config = dict(
    moe_layers=[0, 1, 2, 3, 4, 5, 6, 7, 8],
    lr_router=0.00143,
    norm_place='pre',
    extras=['capped logits'],
    init_std_qkv=0.0299,
    schedule='wsd',
    doc_mask=True,
)
Below are experts of layer 3 (counted from 0) of a mixture-of-experts language model. Rows are named router (the router's row for the expert), down (a neuron's output weights, with its number) and show model dimensions 0-255. Each number is 128 + 32 x the weight over its row's rms, rounded and kept within 0 to 255. Numbers have three digits each.
Before each expert's rows: a language model's description of what the expert responds to. This comes from a sample of Wikipedia text that the model never trained on.

# expert 12
What it handles: The word from (from the early 1920s, from November), section heading markers == and ===, and table cell pipes in election and results tables.
router:148116186097113168141184155142094171099144077111148146097137119108077127081068115162094098097112170147098079081151117152139145110051133076131195110066096170173159132150136063133096081129147130128093127094162099192137124150202117140102094118122145092068086153102100106121170132099101086165106103116117093110139156152144125150118169112106113130135173111071116161126154121148195141138138190167138118136125125090156121165142151123150112078150088132107144160182201135140121110110173121102211133119109155112122132192117163131151217101124111144157128118133158151125131094158158118214165122080124127134113182197119112135162117177108119084086170135112133091149114128088160099128160144102051118129147114168073118100139131093161161118082089108133174094148110100086148064113086209
down0:122134118106167121118109128163116125111131151153072112124107104133170100205105098104146108142091117106155129155183115109113116175031135114147071133191117130087178132179100148131121166116100127143112158119161080080162134147123122102116064150083130121096170142116153157114128129087119117146099170168050135146114124178175100149162132081180097097104153192077087121145152103077170142136115106180174138129078201141104077092135120173089212127059121179154122049205141117150176108106140146167094111087147105102138150135091092178166140104054148108102162093175196145048088114107105158068135180170115130147147121147102169119132106092076129168122094181122101139127152133160152078140134116176123157106128128098141158144143134146136129087104114101115099117143128100105130085156180127
down1:115085137062079152136109127147103063148074128069100135103180074116166161112172151112172118154109097107162189128111139136063144106152141099130113134100097120150081121115151143187100182165143136154114130172094151090152137188107169123110169162143153142083148106202172188153077134192109079151106096129121172165110129094122090152150135158167186119161158127113166133186092155105137091163124139063094090076114100115111139110118106120111134075131139119157120070118111124150119082129111129076092187127160116082111094149122078155080115217145053071167132182142155191090133064122089122173102193121102105129173133146135155108108082121133136142121124103180130154164147095120153164123085169117132179068140143064156111118120125156125157144093170103095151138097142112171179145116101119
down2:126122101137141128047167095138150101125112197164101063096187099119165096142112158108185086097134109131104102148170156106153165169128222105145065169137141110144149148107087193108146115075155164142122143116082115154172155146135121176091199139171086107096119125118143123064127115114150107043104113127114143085173136092078131120142108188175161119160128108124128067180121065144181123127089098071172170141143119102142139096129136129104121081119111143140157119099158060173142146117182124093127167147135111152138146140179154133115142121096141138106165149079185150213126155133157136112148167116148106152158092130087108133096143126159157154090098134145109101095154089087151135028105102176117128135159105096149071095115102184154065136176131084089132171103181106133162141101094131
down3:114091137138160187129142111126163098178143121177125118152146167100075097142186159122084164156132151156120146151045059135085143068120139149133134130089196129101119154127087102166115139122123137105091132082121126079161132096131143074129080165105073119157115155161143158139125194096075143144096119132120122061124114086023144102169156121164070134161125125169178045147122071137147096178088074109160166110134133117185118133178187189073160170120101126117194103128105104140109067200083111162078113147166130150189120131131080094170080134107125073155139092134126152095143126113156108118101167129121133119124147129112120095147071183084087157137131126115178134178110114120101150121146114154154120117158077089098132121168132096133138162181079169089129120189126149169148144129142153
down4:141081136182146170136165126124139129123160147142078098093203162122095136187104102087066140072117103153183091079198159106191161177127137092123135108203089167151101154104095095160159172119145081106149121153172109171110167144107116089132112134161138189094121133038104116127097159106066179109145197085140108078119136150109100071120124098097183139168081097142127063139146133139070118154153115132156080169117110130099119141154097119112067145175146123144187090114166144119142162090121135158109100155139107096131154114167152134127095053159070122125128146121127124105154131187148135058123107190109136093100104154156148122111153134198173071161098131122138141065117147085133115135142164056112123137157081132053119181131151101135105103162151124121159165141135116140130109159089159
down5:095168129105104120109182093120014119162089136115119139092184128189149141081123132086138157136125124125129157122147106114088111135207145136140096138186112118078137098156162176145180133142128127165152126124073143142141050097115156163168125141173088153153093140106167162129090149126130058138166089133070195113124173129128109162135092098107126173092145151126112194089158146114109113106163082151129202144108131127086076085205103166093121150109125125139153146083105110147083163099174211162114165113120128157089120123191167083162101128082113105169124094112075136149148112211083089055093143142149101139117121145091136103058143111151169147090110165104081110129116104148153102118135140133161165120088185131159159150106154071077135078143146105148162137175116088129148148136138112
down6:102149153086152089127161163101096060115162155187137099132199179078153175097158155054080164135025135142119164115166068113154097109140175098159140141176136105103143167137183123078114061129093145136149150198113146152128068144140177107151128159142081163129114044174128069110089101148103142091184137100131131097143119148096133160176137196142115107171140075123113145162116137090143157113141115152097115122135127122109112116147141109120169106124110083128184149084126125126116096147149112114136072164097143085103106147117169140114141147129117165145144033126068082120116114166163092074117112107136144131070141158100069149100117167132112101098176185133147108087146125152125093113157156149112079128157093107121144180119083153184174183134178127164191183124134166139111105113106158
down7:112107135108129113157106161038126081122161201171136129120137163131144132118194064153158099092100155236186158201167124151146120114102106120156097146177187124117145111143143038129142071134152083167102166152086086093080081132141137127121082116137114130127117096109103139099129110162136086118099178092132090096172141126128113140113121102099159111156137135102146106125125107132127114063153115096119150141067105128175172119112079145099115150121099180127143137116173206077142099148172089067173123120110116172135137174117177185161193116184132141123094157063149134170126167100114125130092113100161075126125146142149144106112133165067173115122141135125108099180056170126132148126057122154087148131074140092148147142105099118132130151118125075163109167208139107129095086135159181
down8:123157163155082107120128092073104159157089108119131185125126167132137072079098139110157135141104078131156174134118139127126167150129125162102146161168043137164115081132164119166110153140093134130107107098108119134132153110086117157046168085150096124136186132153111192138110136188175159085078092143129181101108117140147136076183042151189115147111161113143113125127141113161113101157144088141157130183158056116131116143141110120116102090130173074093175113065114136072192141143138114150094135127156127155105131160101110138128111134100103118160132128086078071150091114074129102165088200186126124195082145127080173124098120130142178124103114136099158061158199127106157099157086123124179111062108145084123151150102162126152184149114183102096165122121130169165206093096160105
down9:124137066138159115116130145166170123102113078090118139152170108147139144129095127073150122147127171120111200167171129074156124158086143088124157112077066072133111145160159148103164188123112099119099155031152167097150150105136094145164110106162102179151203133114184103111140164103104118201119147131091182177087074162146118086101083121152116097096141170108151186145122060110106132095189138125162117150152140174160086129193162151090143111084141121192126143020082060080163110118118135131133137107167095159117139117110088107153163069143095151091119126169089153141103112157119142165119144154110150155143121107133150138119123079104147182155095108118159133080108183168152132118097160103120121106128159130138129192167038118115172098127101123127167120122068165124167111107132093
down10:076082173138118161157145120169129108159179147106097147090124069139059150093123192106117169124112122149137128164084096124151104045144149122127178121103116127108148156164139126142135142123146151134083168178106112086133157111165160161137142175114139130155100137157143133078137218149117150154091096103098102126092121107110066110078130012123124108100148145109108137169178074069095136148063176118207115121118110141115183120117177132130096131091068120096158143121131134100145112158139074126162080084133094140136151129139080147163111075099165113175145097210135165066165092125188108136120158110159131121109126173081096113173157145143153155164105107118175112134099214102055096139171128115124105160107190135120110162093170111123149107122121155176122193144126144141132060166122133
down11:072149133154137116136164065099128155150154110194155132163090108102113101060128104159169120104144165082160148120107104137135147102075167127093083112072179190112144137105147160143153147118142089095150163101125129131140139088117151105170126124128125119152092095125096071090104128171116171138099091063129139097120172092125115119123146144063069166140090165130109199127134082184131085124138167079115199156084180183132096144081147155113122157128103205166129117073090141098124129165155159095084119172140131134202094120116098126118149211117175110127127137144113136104172145135121130088137175104064105105138154167106158050154155154123186083230173111086123115119131187090064103117135141120148116155156125124119146147080104110180113084108139162100131099106167157090087160168126094
down12:122155126142137132077135194097140061159090144087120127121074071122153063139117149170063157115189164162114106103080130132122089118219129140170147122150167119093123114066141135102132146130203087100165102109147078167051128119109159160107148133166145107145141103123058134123116154071117059171146097167120149070128116101138145092137134148111166085052168168150121170139151109096136181139173191127120106174128130064157110143150156154095178103130091156143135147155169082174171185134129096118091177139121181130136145143170066098217096111113129140164121136078124124134098090064126170154155101138145156171108110155168109119063123079147144139136080131076160129151136121116119094172127117126078098154112113084165097182156169137133125143162115163150141086098132101119122088152128150
down13:154205144160174138075147129154127148109118141174113065177169159204101112197161166119153078081108081095157135057160112091119150086139132108158059127130103108152150122091155102141090166118149091150191142164155128100177138101148093154164161164088125096085116093109173114071101120121129108164192089157132119114131131136068091166128154148139110087131085134148083109116097098090163136159100109157052119092117116144141058118093112128110117138132111103113143180130094141106160175153083170118099120151156092148110110129178128152154115163121192123097203091095145159118176066165146112169073169114080152135079141117124147132114144117145107098135059155123146162160122142153101110102143154147163091113075177121196106165134139167090063147127089174156208098114087100138154133106140141
down14:164142100115166102142023187087110145127131118144174088139123149137153177126229121120088098083166102130114195108142100130150121111093143167133035141112149149106140079158120147144155141133120128123122141118136151084151117120184126099127183115114144186126119166111136126141094093124172127125070155100174165126089149127102157130034182138130106103179121148106082147110117169109121128115140135139125150152192094100129129088106114148140124138098144168129152123076088151075120097123142137123163109130145131134113081119132095153193120145162154109062150141092157169105145102087150154117078152106143133133148152080118161180107120106085160121079114164065139114115115129067156094049113066123067079137082095114193165126093152127112151198090184184189183154068148161137128170161132168
down15:189140136099129113139078105161162132116138110102101142172144163130090124112089132106152172122151150144107114145145172093098119105131135163162119136159169099151140133139104196127140160160167139131130142133107114136136117113153156120165131107131149131139076089128079123134139135114119104155124133137138064133083158097079158101087104171128162109201159139128092154148155156084083150134122157142131132044108083071162162178077147079167151104165105091120144141113096167147144086140096068149070169088142214117123086115165102123147063183131101049113133131088175112119133158117090146157082151126146104155118197094091151101108127221169067156091132200147116168134157100106139109081156107199127123081122032164123132125117071147103137132118138173172172178046107067128085124164158133
down16:095112101104118104186114151166136098100061083034090086064139134158132139076150122107103105149133156109177123152089114142165119157144131131115131088114083126158124133157090161163098120166131109154062113111190093149110074172167196106140095197158125151088109099149122172140120126148079102155114096149141167158121138152156108116159067101165127135126219133138154100143090136114101128142115097135139087103111099205105159118136120144088114107185112117135119176091143174144168101078114108086085215188159098111099115117141148104085107137195129165172074129116114161107086115116130093109153148132108143089182122121135137112084149135156191162117156119149122170086168080157132186145109135157080109169130093142134139162130114133195116101172219112146112139068123071163160058147116122
down17:168162081110117094139194082105146097102128123159141080100152117122067116158123076147106080114112132111116141161137126124104135156189154168150142175127109137059106143180117186151147120181136168067095161156094108159109155125144144193079163082107113099150193134148138106096116150144182078116105155143126086075171059102189121137140114177142106158163126089127119147172170132191106108104046150102108103111126156156076159160169164150107219097073119114161177174143185114136145131128154156047122091164112137056113119126125183162135096110148108125143149168134087112180080164091128119079140171152167151135131135109100110100106138087139134160055105108088113096174124147199112130105122125125131153088145090086158104155164104101126100090185106086110118148124129116089094150134100165
down18:109160192143113112065078144129164099160083103148135114099073194177145149182121156125133074086147106121115163142099140149168157146209141177040140101118124131104144116132115130117146144123122134176126121144167102099105111153170143145092162129148177066111139088097123140120089152117172090125058082201130105148152140229121153146109100145070160089117114133142120103220137085110086100130104159161125160145100112116058115135137078142117120105140117090192103144118113074086131083145113148094144153163136072082160101129160123125077151157129069164161137144158131136183120153121119097043131131177105129165170114146101133143108135108151097155150061131084109138184178103105169159119135145125115061182166165063174113119106112099119112147170134134172139117141153107110154076117106175
down19:096162061086168155175167079097091173117102062097172152148105125132094136117136085157107152174123151155109144125111098027108134098168131118149151157128119058137133100109105107124162145170115110104101151138103148118091092104137128177152090125150144175188151171187087083122139132085154116141135145046112197095154114128129123088144119091095171122101154151132148143102134107125139119178104100131195136113089129124150139169151132159109168119140115136097201156051068145155135116152218149138081137142176141103105083149120116205145114129124157090107091117124149184146159153073116082135101092130111063109132139122120172133167139136087083078163155088117164095103124153121120115171132107148117078082106061194126173151224159114121133125127133124133121154122093046172142153152148143
down20:118155124183075103123164128077112144076118161195101124210101098116122133080119156167142134176141094159077111052127169124086138126159135145105140133168082153137114139157189176090088115080158130153168130111130082138176115089083057104170131134084131075146072115123134085132082114145120152138131117146134108111094119133119121127106186128048068113110097106086125173110118123137173127146099102164141193134093175091113082153088158085129128128132135150187119050097138153179157131169120100141137114144152142174126145118193103119124146123104151124108146083100152133161201124180124091144118134126152142135152185152133160080169120145082167163103152137155131071161063148049215086106197136149133147095102142085107094134108181116137136117120098089178173104109127132114096170170100156
down21:148085145144124114149104102150095120135108162126111102132122134105111110155111135095120109095152178110110193195152162072064075151114128128066131119154089149146138118129160124125163076105104134097121114116129090202139082150130107192171083081109177108111132110160095127124161101117170191085130164117127189043163124117146176053120099138131155134149187155121092164082159108120115177091153088092149135110087179092136122122142055163104175116143127156154125166101135105140090172155155060131152102089126132159166136087140186170164187137195092093089164109173066104138117170104052105150152103102132098119120170087114093120097167131139125148189100186109113114119142153134150114133101135122081184074092157131130104199110151148125159161142138114163044093165118110121136097141184135
down22:168105169171125091095135078147113119104130108184133119118105178090110109200210174072136108175121201175103155119156109049113202145159116125134167098082147110082075173117096131131092126136121145141114082093165122097137135066145138103170132135158143082171145165127164102154114102158105105178102140163124188094121121189153076105128117146110137087111076123122127057164129071171110088123117109134120100138132114141114137170090146137111172118189151152175139079130135130185171118121126140117147165114184160112112147137066062113096164139104155120127105074135161134061178107124139175107134169082161139132176164113102156097167131171028150117114127110161165110179123130156128120130140096147098169136164097068103063147121139124097136110176065173141118079109118104137145127095116082
down23:125081106164133108148080123162072150103116161124177091148083105097110105118112173099146164139155118197132170094207152110097133115136140153119142185091143102116131157158092194084091081118140102131085114178059153099201118131150199137154078122100205134172151088132132064135170155114100116153141134133096076165104145148167103143140082086110108142111154120152110134136166131170152176089162173127112117085119151154142097073121086106087136173099100151139182169162135115183116115159111099104134192116096125077117144131086106161089182069151140198172168126187106133120104099193120118083154122085116136092100134102056088092124114120102139206120159152139150137095160145171201164099095132112127121155177155110165147135085116153122118145100122150141084111087118125156149068110139091
down24:117092147139155102110131187104114144138134153085168128072132159188142064053152179104151062118126168111130138165017120086111124115164130145094172144117033110106115162134134121110193135161096136144121125127131150136150111087131176142139176167170075110157067124140102154121101128085128122143129139104134149088109147119101143109119115133132159112117121165095162178087133122151068125147132112157098128119133113090099147122188116175175095154109122110084132190145193101092069129183136072127067078086125181182109115140109121127200116088184094137135165130149097122122125134117175073172144145126119136132184116155131077154105075107177126131115087103155146113141123168067129157178136132096139172162096121113136100168113120043147157104136181085175136168142065107119105100202123166
down25:091134142103130140135141211131154071149113144112124093118139107125124145083164134078096132163165130122108171110122121170127116075152136088139141174130153097113126105102156091130133101161177156148133165115093169186174159156132118114156113088134104161137132117060107096148085174068080149140116095128142153140145171144104171131113146162124186173173190104116155214192113065107090164112153143153149135155149129085123112119148153134178143132137098127140161115065163088185197113118170052108133107114075073127101083135053088109132135153107137176146169087055111126093085099114155111115121052137159169147117145107116090106070171115134149100150137111122157127139116070083160094127124082068073124133131070117167105167124184128119127215133177100139125189144170159137100106132078157